config.yaml
num_hidden_layers: 11
experts_per_token: 8
hidden_act: "swiglu"
balance_bias: false
shared_expert_gate: true
learning_rate: 0.00558
beta2: 0.95
max_seq_len: 1024
train_tokens: 542000000
Below are experts of layer 8 (counted from 0) of a mixture-of-experts language model. Rows are named router (the router's row for the expert), gate (a neuron's input weights, with its number), up (a neuron's input weights, with its number), down (a neuron's output weights, with its number) and show model dimensions 0-63. Each number is 50 + 12 x the weight over its row's rms, rounded and kept within 0 to 99.
After each expert's rows: "comes before" lists some tokens at least twice as common just after its tokens as in all text; "gets" lists some tokens that make up at least twice as much of what it gets as of all text. This comes from a sample of Wikipedia text that the model never trained on. Tokens count by the router's weight.

# expert 210
router:49 64 28 63 66 51 41 60 40 69 51 50 63 72 66 38 37 39 46 51 47 44 15 52 57 48 59 22 51 42 69 36 52 60 46 52 46 42 59 41 60 40 55 33 59 32 54 52 52 53 67 43 55 39 50 42 61 43 78 53 59 43 65 45
gate0:43 58 48 68 56 59 53 41 44 47 45 60 46 66 41 34 30 57 38 35 34 55 53 50 56 39 47 51 58 49 69 58 41 58 42 44 44 71 50 32 48 54 41 74 57 33 39 48 37 56 58 64 49 48 65 35 44 70 49 34 52 66 53 31
up0:57 49 39 43 52 52 44 31 52 44 55 50 59 59 55 42 32 57 51 36 30 57 62 59 52 33 47 52 50 54 68 65 47 55 71 62 64 50 53 46 68 55 49 68 46 54 67 47 31 44 46 40 57 52 46 52 50 45 53 45 55 49 46 26
down0:60 60 39 41 48 54 55 46 52 69 35 62 72 34 63 59 62 55 53 56 34 48 41 49 72 54 57 66 40 46 45 48 59 48 53 60 34 56 64 35 45 62 38 57 56 27 43 60 45 52 65 60 46 36 44 43 44 37 43 40 36 16 53 58
comes before: "–", " |", "'", "°", "8", ";"
gets: "0", "9", "6", "8", "7", "5"

# expert 224
router:51 68 30 49 59 56 50 54 43 37 55 20 39 58 62 44 49 44 39 68 19 30 49 41 54 60 53 35 42 61 51 39 54 47 45 38 56 39 45 40 51 41 49 39 38 48 36 61 67 53 69 53 40 58 59 51 53 58 59 60 52 52 52 52
gate0:40 79 37 47 55 48 52 51 60 60 48 42 51 54 50 57 45 41 64 28 52 66 72 44 40 38 61 56 66 76 50 49 47 51 40 52 49 60 54 46 50 41 48 44 70 43 68 47 43 58 64 43 58 60 39 36 64 36 47 38 44 69 63 57
up0:63 69 54 62 53 47 51 76 62 67 63 51 48 60 57 51 55 37 42 38 41 52 58 62 60 47 64 54 49 38 60 49 44 72 28 35 69 55 32 46 24 81 44 62 39 55 47 63 42 50 43 36 51 39 30 42 56 70 39 51 52 76 64 37
down0:40 76 63 55 43 64 54 43 50 39 67 46 57 67 58 52 42 62 41 43 60 55 49 64 41 51 50 57 66 57 49 53 68 62 43 70 56 48 52 57 67 50 40 61 65 62 63 58 51 49 47 42 34 47 44 62 45 48 60 49 70 70 42 50
comes before: "4", "3", "5", "0", "6", "7"
gets: "8", "7", "0", "9", "6", "3"

# expert 93
router:34 56 29 64 79 50 54 51 44 55 67 41 34 46 74 54 48 32 55 52 41 24 47 53 51 37 48 32 55 48 36 45 59 67 43 28 34 34 65 46 68 59 50 32 53 52 53 60 59 64 52 53 42 52 55 36 61 59 55 38 55 44 56 41
gate0:57 46 57 54 35 41 34 44 58 60 43 39 38 75 67 32 45 33 43 65 49 50 58 74 41 40 50 34 75 42 58 48 63 62 33 63 39 71 28 27 50 54 71 48 41 29 44 20 45 35 41 74 51 41 48 46 60 33 52 74 45 39 60 37
up0:53 57 39 61 57 50 41 63 63 54 57 55 63 55 32 41 64 60 38 50 47 50 47 33 60 42 53 62 31 42 33 51 37 45 48 38 68 58 53 68 49 41 68 33 74 61 47 78 50 64 54 23 62 45 65 47 23 71 58 37 58 49 44 53
down0:62 64 61 55 49 72 56 57 50 24 50 43 48 55 25 66 40 55 53 55 48 50 54 59 61 49 64 77 59 39 27 35 40 69 58 55 63 27 63 62 46 49 49 40 59 67 40 39 59 79 60 45 41 35 53 56 50 41 71 56 37 64 50 44
comes before: " /", "\n", ")", "2", " (", " club"
gets: " ", "\n", " /", ")", " (", ":"

# expert 50
router:69 53 43 51 84 64 62 52 41 55 81 54 52 62 56 33 57 39 27 88 44 23 31 38 51 46 48 45 52 48 43 37 36 49 46 37 55 33 47 56 55 52 53 41 35 46 35 45 65 67 63 56 40 71 52 51 49 62 47 42 67 39 53 56
gate0:43 60 44 64 43 34 69 43 42 62 36 48 56 55 53 38 40 47 50 49 46 48 54 33 66 57 41 54 56 50 40 73 40 53 67 31 60 57 42 51 56 58 41 42 46 40 71 27 44 59 52 57 72 64 33 48 64 25 44 23 76 76 54 66
up0:57 30 46 44 71 72 45 65 31 62 60 46 62 65 53 50 45 43 35 70 38 48 41 38 55 60 51 49 59 24 55 36 45 63 58 39 50 57 39 58 41 56 60 65 52 67 60 44 53 56 49 54 39 49 34 78 35 59 67 43 47 40 60 70
down0:57 54 36 51 50 46 58 68 51 63 52 48 25 64 46 34 57 41 58 46 59 28 56 35 29 37 51 37 50 49 48 47 02 36 44 52 69 42 63 53 48 45 55 56 46 59 58 38 36 53 78 38 59 38 53 40 68 38 48 38 53 49 50 55
comes before: ":", "=", "0", "):", " /", " information"
gets: "\n", "0", " Born", ":", " Country", " •"

# expert 72
router:61 69 33 54 55 60 40 36 77 49 67 59 34 42 65 46 56 31 52 43 50 55 49 40 56 51 62 17 61 41 51 38 46 66 60 34 62 47 61 43 39 69 51 44 44 41 32 61 46 57 62 47 09 56 47 47 41 54 58 55 65 29 59 32
gate0:55 78 39 75 58 59 42 42 52 58 58 27 50 64 44 46 49 45 48 56 48 27 43 33 55 43 37 44 55 60 37 30 41 18 40 51 44 42 37 57 52 49 58 37 47 55 40 66 52 68 49 49 48 75 49 57 52 51 37 42 33 57 42 59
up0:61 61 48 66 53 52 22 43 66 49 66 42 50 66 45 64 39 30 52 55 48 27 26 19 60 48 42 43 51 48 44 42 45 31 46 48 49 65 66 55 31 51 60 47 43 54 34 68 44 65 48 41 65 60 66 33 56 50 48 63 50 50 44 52
down0:56 47 59 36 41 44 42 30 39 49 48 34 41 35 46 15 44 39 57 53 49 49 27 82 70 68 70 56 36 60 39 67 45 51 56 51 56 62 56 52 47 67 44 49 44 39 44 58 53 60 36 61 44 35 47 68 39 39 53 43 29 44 52 49
comes before: "1", "2", "or", "ton", "ect", "tion"
gets: " ", "s", "r", "t", "i", "ri"

# expert 202
router:47 49 23 52 62 51 51 57 30 50 58 42 65 52 63 28 55 29 54 56 46 25 43 52 55 64 50 22 58 58 69 34 48 50 49 36 63 31 47 15 46 41 48 23 51 59 62 49 41 50 60 42 44 53 47 47 49 53 60 47 69 33 52 37
gate0:33 39 49 56 43 58 41 69 48 40 39 47 52 59 44 58 49 42 38 72 47 39 49 46 41 56 41 35 43 64 38 16 69 58 62 57 51 59 63 28 48 44 45 33 53 54 45 45 65 45 54 54 63 46 69 43 62 41 55 57 55 47 31 54
up0:19 62 68 50 38 64 44 40 57 43 20 42 58 46 30 71 55 53 52 64 48 53 33 48 50 49 46 29 50 40 47 44 61 40 31 66 48 45 56 20 64 62 37 56 37 40 41 45 65 37 44 57 53 35 50 46 53 43 51 48 38 54 52 55
down0:30 49 41 61 42 46 48 71 39 40 45 55 57 39 47 56 53 35 25 57 53 68 55 38 64 59 24 60 67 44 39 68 62 57 30 25 49 40 63 37 40 69 29 54 47 29 53 46 54 37 58 66 34 69 45 43 54 63 56 43 63 44 39 43
comes before: " ", "\n", " \"", " —", "---|---|---|---|", " +"
gets: " |", ";", "\"", ":", ")", " –"

# expert 252
router:60 82 46 49 68 74 59 54 52 53 67 60 40 45 66 34 54 29 52 45 47 23 43 35 49 60 54 25 25 50 85 53 74 73 46 25 66 41 50 38 38 56 46 20 39 56 33 61 63 72 45 49 23 57 42 55 47 65 60 51 68 40 53 43
gate0:60 72 51 62 46 59 82 23 44 40 60 64 49 44 31 60 35 40 37 79 45 53 45 70 71 57 62 44 50 42 41 46 46 56 53 47 41 39 40 42 35 22 44 50 41 55 28 59 45 75 47 43 36 51 60 32 63 50 62 50 44 37 45 55
up0:40 27 52 47 54 32 38 63 45 47 34 53 40 41 62 44 68 66 55 43 42 52 65 34 20 25 30 55 60 63 55 51 52 30 46 57 64 49 56 45 68 74 50 54 55 39 66 41 46 52 65 59 71 51 59 45 37 59 58 39 44 67 73 38
down0:45 53 54 27 48 67 49 22 64 39 59 44 49 59 62 46 38 63 44 64 38 50 72 34 44 61 49 44 50 29 47 70 66 62 29 57 65 47 41 43 62 52 33 44 40 23 62 41 59 57 49 52 41 60 33 58 50 69 34 39 66 61 59 51
comes before: "1", "2", "0", "9", "|", "ect"
gets: " ", "2", "0", " the", "---|---|---|---|", "ten"

# expert 109
router:46 50 38 60 71 60 56 62 36 51 55 48 33 66 69 51 38 38 39 61 47 27 39 61 40 33 41 16 44 51 61 23 56 59 37 47 26 30 61 34 50 46 66 44 46 59 56 48 55 51 67 48 35 46 43 42 61 46 59 51 64 39 44 41
gate0:47 53 52 55 70 52 38 45 47 34 70 48 35 47 44 39 33 27 77 40 44 62 62 54 51 34 56 49 69 52 63 40 56 51 59 45 47 26 45 41 56 62 55 60 52 42 63 71 49 43 37 50 58 30 50 53 54 47 45 45 65 62 54 51
up0:47 44 42 53 46 32 54 26 48 49 45 34 45 53 23 39 56 40 53 46 40 49 60 55 18 38 67 38 38 57 47 41 29 41 49 34 37 74 66 71 46 42 65 58 46 41 59 37 62 43 58 30 49 62 58 41 51 46 33 44 33 37 57 63
down0:44 39 36 41 54 44 40 57 37 52 43 30 17 41 16 28 48 55 51 60 64 76 59 44 49 54 37 47 63 46 52 38 65 68 47 41 51 33 39 28 71 56 39 55 43 43 47 77 59 44 38 54 37 38 70 52 48 51 68 58 42 48 45 45
comes before: " ", " League", " club", " Cup", " team", "loan"
gets: " |", "|", " for", ";", " /", " League"

# expert 112
router:55 65 17 65 63 48 46 37 43 54 67 54 61 54 67 42 37 23 44 56 41 23 44 43 53 49 41 16 46 30 69 52 47 63 39 40 51 42 60 37 51 51 59 35 48 42 49 40 56 52 69 44 49 67 52 48 39 60 50 52 54 52 60 51
gate0:66 59 29 52 58 50 57 39 57 51 47 64 54 45 67 53 47 28 48 53 41 37 56 40 58 61 30 46 48 39 32 41 53 58 55 34 48 48 54 52 62 75 46 49 51 41 51 57 50 49 54 58 37 54 45 43 43 37 49 50 40 42 49 43
up0:55 66 56 24 21 46 47 52 35 59 47 56 70 40 33 58 65 63 63 63 37 72 35 62 48 41 55 63 62 69 57 44 60 62 47 62 58 67 50 60 47 53 51 62 31 45 44 27 62 38 54 58 61 40 48 51 59 58 48 44 53 39 51 50
down0:60 45 45 64 67 57 57 69 64 46 42 21 70 58 67 56 36 45 67 27 50 41 25 51 71 49 68 48 52 36 41 47 49 40 67 43 35 38 55 30 30 64 64 58 15 41 55 55 44 38 66 31 46 41 39 50 56 57 54 43 47 44 67 59
comes before: " ", "\n", " —", " +", " −", " –"
gets: " |", ";", "N", " /", " –", "aged"

# expert 243
router:43 41 37 43 74 50 44 62 52 56 48 65 49 46 73 30 65 40 62 69 58 51 37 29 57 47 66 31 42 58 53 45 55 60 44 34 53 42 48 46 53 54 49 46 49 50 39 40 47 54 56 46 54 46 57 47 64 42 52 47 53 60 50 51
gate0:61 58 26 51 58 38 41 50 67 37 56 51 44 29 51 34 61 61 61 54 62 57 76 40 36 41 53 42 75 42 65 54 39 47 55 45 45 47 60 44 43 59 46 56 46 51 64 50 50 64 63 45 59 50 60 41 43 59 63 38 59 61 35 41
up0:57 57 67 51 44 65 63 39 42 65 51 49 72 67 55 66 60 44 46 35 46 47 21 48 46 47 40 43 36 52 41 45 62 58 31 47 48 59 45 54 52 28 44 25 57 50 46 56 43 59 47 59 53 38 20 27 54 47 34 53 40 55 54 44
down0:26 39 56 50 53 51 52 37 50 62 63 65 50 92 64 50 85 29 50 56 45 65 72 34 57 39 51 41 50 52 46 67 57 56 42 54 56 70 61 41 69 53 46 58 64 50 52 59 53 61 42 57 45 50 63 37 69 48 69 46 45 69 53 46
comes before: "-", "\n", "==", "The", "===", "In"
gets: "\n", " ", "i", "R", "r", " A"

# expert 76
router:54 64 26 60 53 37 56 46 39 59 42 48 32 46 62 12 47 55 37 55 45 45 44 34 50 43 52 23 60 46 68 22 49 65 40 22 50 10 56 48 62 38 44 33 47 36 42 52 53 65 74 50 52 59 38 58 44 48 59 32 47 40 48 51
gate0:36 55 42 54 54 56 55 55 50 64 61 58 48 57 48 32 59 41 57 44 43 40 49 70 58 61 67 37 65 55 55 43 44 36 42 64 39 60 64 39 46 32 47 47 40 57 46 79 56 59 40 48 37 49 41 32 33 39 53 48 56 39 49 47
up0:28 71 26 54 54 48 63 59 25 70 53 61 38 68 43 27 43 54 30 53 36 51 33 49 53 56 79 49 64 55 65 39 39 25 57 27 30 33 48 56 62 29 68 59 27 49 48 76 49 57 25 43 43 57 33 46 46 51 55 42 36 41 40 35
down0:37 47 53 33 49 26 50 63 53 48 65 54 40 55 59 42 52 66 49 47 43 47 46 69 32 50 70 54 52 43 56 57 40 50 53 52 54 42 55 68 61 53 34 41 50 31 51 46 47 45 47 47 52 38 41 70 66 61 42 51 58 43 48 68
comes before: "0", "5", "6", "8", "7", "4"
gets: "0", "7", "8", "5", "9", "6"

# expert 165
router:37 63 34 63 63 53 48 59 54 45 72 50 44 47 79 45 53 44 56 62 30 30 37 46 46 30 52 39 48 53 37 49 56 62 37 47 53 21 65 49 62 48 55 38 48 50 34 58 56 74 53 45 30 50 69 52 52 48 49 33 59 48 43 49
gate0:80 53 30 53 57 56 57 59 38 34 59 40 52 56 37 41 54 39 54 52 24 57 46 58 57 44 36 51 50 26 61 51 53 44 44 63 44 42 59 47 58 59 46 43 33 48 30 46 54 49 43 16 32 48 73 66 41 47 39 58 53 34 86 59
up0:43 50 63 44 61 32 54 47 55 43 26 67 44 44 47 74 48 48 55 72 46 66 42 36 47 57 56 52 39 48 35 74 39 41 66 26 32 62 55 65 51 63 56 48 78 47 50 34 49 54 56 54 59 53 41 41 63 51 44 50 32 48 55 33
down0:50 58 50 75 63 41 42 34 69 53 55 51 27 58 65 69 32 48 48 47 62 60 73 45 36 55 50 30 35 53 51 49 54 60 35 43 39 46 64 53 51 54 60 47 54 66 57 45 57 51 46 29 60 66 50 71 47 77 60 41 48 44 45 57
comes before: ":", "2", " /", "1", ")", "–"
gets: " ", ":", "–", "^{", " by", " T"

# expert 101
router:56 49 35 74 48 63 44 41 56 54 50 56 32 50 73 41 62 34 38 62 25 45 51 59 46 40 54 42 68 38 54 42 49 56 57 32 43 25 59 41 47 61 44 20 41 52 44 51 54 53 54 46 42 61 57 32 57 62 57 56 62 42 60 66
gate0:25 35 60 58 67 15 40 46 57 46 47 67 37 45 50 34 48 28 40 63 58 37 40 56 59 69 25 53 65 53 39 49 29 65 65 55 54 58 53 52 44 59 53 49 42 46 53 39 31 45 61 29 57 39 60 46 39 58 48 64 54 57 46 44
up0:53 52 51 74 34 53 52 48 52 82 38 56 71 31 57 48 61 64 46 60 63 39 79 31 63 44 64 42 55 56 38 50 73 11 36 46 49 57 39 49 48 55 64 47 34 57 48 44 53 45 41 52 72 57 44 46 48 54 47 32 49 67 47 55
down0:52 61 47 47 51 54 61 29 67 42 67 63 43 58 41 49 67 50 55 46 48 57 68 51 41 49 39 52 39 47 55 47 52 41 61 69 57 64 55 40 63 65 53 60 39 44 60 47 57 56 59 52 48 65 73 61 50 52 50 48 52 63 63 41
comes before: "9", "\n", " The", " He", " It", " In"
gets: ".", "stra", " war", ").", " Vol", "al"

# expert 181
router:54 64 35 58 59 52 50 56 49 58 62 28 47 75 49 24 49 32 49 63 63 60 39 45 56 32 58 44 71 54 74 35 57 52 48 44 47 29 48 40 63 45 41 52 47 30 53 45 55 69 61 36 29 56 51 40 56 54 68 38 75 52 58 41
gate0:47 32 75 39 61 58 44 51 47 53 60 61 63 64 59 58 41 47 48 48 64 53 67 74 24 51 56 48 47 29 58 54 63 51 33 44 32 50 47 60 52 44 55 58 40 45 69 48 58 56 44 48 67 57 56 45 59 84 41 46 56 44 51 64
up0:54 45 61 42 44 72 54 51 44 51 75 67 46 54 66 59 55 52 63 56 55 50 61 67 52 55 49 45 41 63 41 43 61 49 57 56 38 69 64 62 50 28 56 42 50 51 56 53 43 62 55 50 64 61 55 70 44 46 51 56 40 38 66 61
down0:54 53 53 65 56 59 51 45 40 57 57 72 67 54 52 63 57 48 36 58 64 52 32 53 73 57 58 40 41 49 21 53 47 55 70 40 55 73 36 30 33 48 50 56 52 73 76 77 40 41 45 52 78 46 53 40 63 45 53 45 74 34 46 73
comes before: "|", "\n", " |", "==", "The", "==="
gets: "\n", "==", " ==", " Candidate", " Party", " Team"

# expert 104
router:63 65 22 51 75 70 43 60 30 59 57 39 54 37 40 33 54 47 50 55 34 48 41 53 49 53 52 33 72 52 77 33 67 52 52 45 41 33 47 19 42 48 43 33 31 43 59 36 42 43 64 30 39 47 39 31 55 65 64 61 55 37 56 49
gate0:55 70 27 40 61 53 39 72 39 54 72 30 46 43 49 38 48 24 59 63 66 44 56 41 58 72 40 54 44 51 60 68 69 34 43 36 53 06 51 48 70 32 46 66 38 50 68 37 66 52 51 48 28 47 38 42 57 72 61 36 49 58 43 48
up0:65 72 34 55 61 37 39 44 48 50 58 41 58 43 27 50 41 59 50 61 42 43 42 45 52 62 51 58 69 50 74 61 43 58 61 38 64 38 34 72 47 37 36 54 54 29 52 35 73 50 38 51 43 43 49 36 37 77 69 71 55 37 42 51
down0:56 38 31 64 47 51 41 57 52 56 29 56 33 51 50 38 59 59 67 35 30 34 58 67 35 48 53 48 59 42 47 39 56 40 41 78 37 45 49 43 38 53 54 49 48 45 51 29 43 46 34 39 41 33 51 55 56 61 64 44 51 64 50 57
comes before: " |", ".", ",", "\n", ")", " and"
gets: "0", "6", "4", "7", "5", "3"

# expert 160
router:55 62 17 42 66 48 53 27 45 53 60 36 39 57 65 39 44 58 65 61 29 31 51 51 60 45 38 19 32 38 40 41 42 53 41 44 46 44 62 39 38 30 49 37 57 52 51 48 40 51 66 61 31 49 72 43 40 64 56 58 62 43 63 56
gate0:59 42 49 53 68 56 56 59 57 64 59 75 40 43 49 49 67 45 52 38 47 47 49 45 59 71 49 57 34 44 67 57 52 19 49 39 70 41 91 62 53 50 41 54 36 59 44 57 71 56 16 28 44 53 52 50 47 64 60 72 32 39 76 44
up0:55 73 52 54 46 34 58 50 32 31 70 61 62 56 43 61 61 65 57 42 60 33 51 53 63 48 43 50 53 55 37 62 75 61 66 48 77 59 56 45 66 39 60 52 72 41 41 29 59 53 59 62 49 62 65 36 28 46 67 45 45 51 73 31
down0:57 71 53 30 62 75 57 31 60 39 60 46 32 44 56 61 58 46 53 59 60 27 50 47 62 55 41 66 43 33 47 63 52 43 42 42 63 54 48 56 40 62 57 42 43 54 47 63 63 58 45 43 31 52 41 51 47 46 52 57 38 50 53 46
comes before: ".", ",", " of", " and", " in", " for"
gets: "s", "es", " gr", " Act", " series", " Sp"

# expert 156
router:52 56 46 48 67 42 42 38 46 52 50 49 48 72 56 47 52 39 50 65 35 33 26 65 48 60 56 19 44 61 48 23 57 52 23 47 61 28 43 46 47 52 42 43 44 69 57 49 64 69 78 31 38 44 60 53 64 74 52 59 52 44 47 28
gate0:62 34 48 47 43 52 50 67 48 75 45 70 40 66 57 40 49 54 35 68 43 47 42 79 61 56 46 42 61 78 43 48 74 51 29 66 87 65 46 49 73 56 44 41 69 78 61 54 62 37 37 47 58 31 67 51 54 45 54 50 38 60 48 49
up0:55 39 55 49 55 45 44 43 55 72 49 60 52 71 31 49 43 51 35 55 58 56 60 32 48 64 46 49 63 41 50 47 44 51 45 64 72 64 25 45 61 47 47 46 43 59 32 65 42 56 46 50 30 44 50 60 56 66 33 40 55 68 74 57
down0:84 44 23 63 49 63 41 57 38 47 63 71 49 62 53 40 57 58 57 29 50 53 54 58 45 27 56 26 39 43 46 61 35 73 52 48 63 57 42 76 59 28 64 52 45 61 31 56 56 60 57 51 50 56 45 41 70 43 48 24 59 43 53 67
comes before: "6", "5", "7", "4", "8", "3"
gets: ".", " who", "-", "3", "5", " which"

# expert 32
router:71 59 45 62 54 55 59 36 67 46 64 53 54 53 61 36 59 24 50 51 50 39 42 44 47 45 57 15 37 28 58 42 61 74 41 37 51 25 52 40 55 50 43 50 37 52 43 44 52 51 59 32 42 64 50 49 50 53 62 28 51 46 40 57
gate0:40 61 38 45 49 42 36 51 65 66 56 50 57 44 60 45 38 47 47 56 52 43 43 49 61 43 66 41 46 60 34 47 51 62 32 46 47 64 15 59 36 54 65 60 61 25 35 52 63 54 60 58 66 49 37 63 43 70 50 45 43 35 46 48
up0:43 47 36 46 41 29 55 36 64 30 70 61 45 50 48 49 40 47 59 42 55 30 22 54 55 51 66 33 43 59 52 69 55 70 33 49 58 45 29 41 55 66 64 48 57 34 68 41 46 52 49 42 51 42 46 59 53 65 36 51 51 53 51 46
down0:25 63 54 21 39 52 31 72 52 73 48 51 47 47 52 66 53 52 56 50 46 41 61 35 57 40 48 43 60 67 35 65 36 51 67 55 36 49 46 67 37 70 72 30 51 36 36 43 65 67 60 64 42 35 54 31 39 58 28 45 54 41 60 46
comes before: "1", "2", "0", "3", "present", "Outstanding"
gets: " ", "0", " (", "2", "–", "_"

# expert 150
router:59 61 37 71 80 42 59 41 27 50 60 46 48 67 50 30 26 44 35 58 39 43 49 39 52 35 57 05 41 37 50 25 50 51 40 53 37 52 51 41 40 51 54 34 56 41 46 63 68 50 80 45 48 46 47 56 54 51 47 49 49 45 45 40
gate0:35 41 34 76 33 60 51 56 61 77 41 58 40 61 39 20 43 50 54 56 61 40 51 60 38 54 69 40 42 35 37 64 55 58 42 48 48 59 29 63 51 49 62 38 50 50 32 53 54 50 42 56 42 66 63 63 47 56 53 31 46 72 52 48
up0:51 76 71 36 66 53 30 60 42 47 42 27 65 48 68 79 85 62 42 47 53 53 42 25 46 61 47 61 55 67 55 46 37 48 43 49 65 37 43 58 28 45 43 48 49 45 70 36 40 56 46 58 50 35 54 42 65 62 56 83 49 31 47 56
down0:61 33 47 55 66 71 45 39 63 48 57 51 56 50 36 52 38 55 65 67 54 51 53 38 47 51 46 34 47 54 26 34 55 51 32 33 47 50 57 56 67 44 49 52 55 27 39 34 48 59 45 33 64 36 40 58 58 54 56 77 64 43 33 32
comes before: "0", "–", "5", "4", "3", " new"
gets: " a", " an", "2", " his", "–", "3"

# expert 97
router:52 35 48 62 69 35 44 22 33 44 56 30 48 77 53 37 37 52 69 63 47 24 51 54 40 40 55 14 43 50 43 47 49 52 37 48 51 29 70 19 33 37 63 20 60 47 70 51 45 53 69 51 40 53 40 35 40 61 52 49 50 56 50 45
gate0:57 46 38 53 58 53 51 34 62 52 67 48 50 74 59 30 31 54 65 52 57 31 45 60 32 70 49 33 48 67 44 43 59 42 39 52 59 39 74 37 59 40 70 54 46 51 51 50 32 53 64 41 61 28 46 12 30 47 60 46 62 46 47 50
up0:58 50 46 55 59 72 42 46 58 51 68 54 46 72 55 32 40 52 79 56 63 34 54 65 32 53 57 47 57 65 37 40 53 51 38 52 62 44 73 27 59 45 59 57 51 68 59 50 35 56 46 52 52 41 44 27 63 65 60 56 60 57 59 55
down0:57 63 56 39 47 54 73 58 44 30 38 42 49 36 59 53 43 63 34 57 60 58 63 60 56 49 50 42 56 70 73 34 46 47 57 53 50 55 38 72 58 43 52 49 37 47 46 35 58 55 60 47 55 31 78 44 36 46 60 31 51 74 67 34
comes before: " the", " to", " with", " a", " in", " her"
gets: " with", " of", " her", " his", " a", " from"

# expert 158
router:53 45 28 64 66 49 46 60 45 67 68 60 37 52 57 35 73 35 54 73 55 36 59 50 59 52 70 46 67 46 63 41 59 56 31 47 43 23 47 29 51 47 47 28 43 51 62 50 49 49 50 53 38 59 60 47 38 43 67 44 61 50 43 48
gate0:61 77 43 44 49 35 44 35 69 33 63 46 67 57 43 38 54 59 69 33 54 59 66 35 37 39 45 40 52 53 52 41 40 49 58 35 61 30 67 19 65 46 34 62 56 51 57 57 49 44 57 72 62 44 47 51 61 40 54 54 47 37 47 52
up0:59 50 38 55 42 49 34 56 46 71 49 44 61 35 58 36 51 70 43 36 60 68 56 47 74 58 33 55 39 31 39 52 27 69 58 60 69 71 73 80 32 57 77 47 49 22 19 48 44 46 56 51 61 55 48 54 59 72 37 65 25 56 54 45
down0:57 46 32 47 63 60 44 52 60 68 40 41 55 43 61 68 77 35 16 55 36 52 48 49 58 52 38 52 60 53 29 43 50 53 41 49 46 48 48 50 46 55 45 49 52 45 38 62 62 43 52 31 63 69 61 36 59 48 70 80 68 52 41 56
comes before: " |", "-", "\n", "|", "==", " \""
gets: "\n", ")", "\"", "|", "4", "3"

# expert 132
router:59 41 47 54 64 42 42 56 41 35 52 40 44 64 57 24 47 49 54 43 34 34 52 68 65 39 51 29 46 51 57 36 50 57 56 46 32 37 46 48 40 42 48 24 40 65 57 64 60 53 67 40 42 63 49 41 49 42 48 34 50 63 62 37
gate0:37 60 41 43 37 33 50 44 40 48 46 79 77 58 59 44 55 56 63 58 30 62 57 46 54 66 74 40 44 48 53 44 32 40 45 53 62 67 39 47 34 50 32 46 33 69 59 42 57 53 58 57 31 49 52 59 49 48 34 66 50 69 67 50
up0:46 48 61 63 71 36 83 45 45 71 61 46 49 55 39 40 56 40 60 67 39 37 39 45 34 38 49 48 49 41 45 46 55 50 76 42 77 51 33 30 51 36 32 61 58 53 50 39 66 64 39 60 19 39 58 65 47 61 73 27 64 38 57 37
down0:57 58 36 52 41 63 46 62 31 74 66 53 70 55 56 61 49 24 51 44 55 48 59 33 31 67 63 49 72 52 51 58 59 55 38 41 66 54 40 29 45 72 55 53 62 29 50 70 70 69 55 66 45 42 51 51 54 61 60 46 55 52 54 43
comes before: " of", ".", " to", ",", " in", " and"
gets: "s", "ation", "ity", "ion", " life", " role"

# expert 12
router:48 48 45 67 54 54 38 52 50 39 66 30 44 53 49 27 29 40 45 45 49 37 33 36 53 54 47 39 44 30 69 10 46 64 51 59 59 23 59 37 48 34 47 26 44 30 56 36 52 64 71 47 50 43 50 38 61 62 49 75 62 51 37 43
gate0:48 53 35 54 45 76 22 21 58 59 36 63 39 67 48 40 47 44 64 66 44 61 43 36 59 34 38 68 55 53 40 60 58 67 64 34 71 51 71 35 55 61 73 54 52 36 39 44 49 41 70 39 51 61 62 46 61 66 41 59 56 66 21 39
up0:71 54 67 48 60 31 51 43 50 45 72 38 55 48 50 77 55 63 48 48 55 59 42 59 40 30 48 61 37 49 66 51 37 25 62 59 28 22 50 68 64 52 43 40 54 51 48 56 54 51 38 31 57 29 32 38 59 34 55 48 61 35 85 66
down0:49 29 56 65 47 57 49 30 38 56 47 44 20 69 64 45 66 43 74 47 50 66 48 33 32 61 43 53 40 40 59 51 79 55 68 57 56 29 58 53 44 41 46 59 58 72 40 32 39 52 44 56 29 54 58 44 46 66 34 47 55 51 49 38
comes before: "s", " first", " own", "t", " father", " wife"
gets: "'", " \"", " his", "s", " their", " its"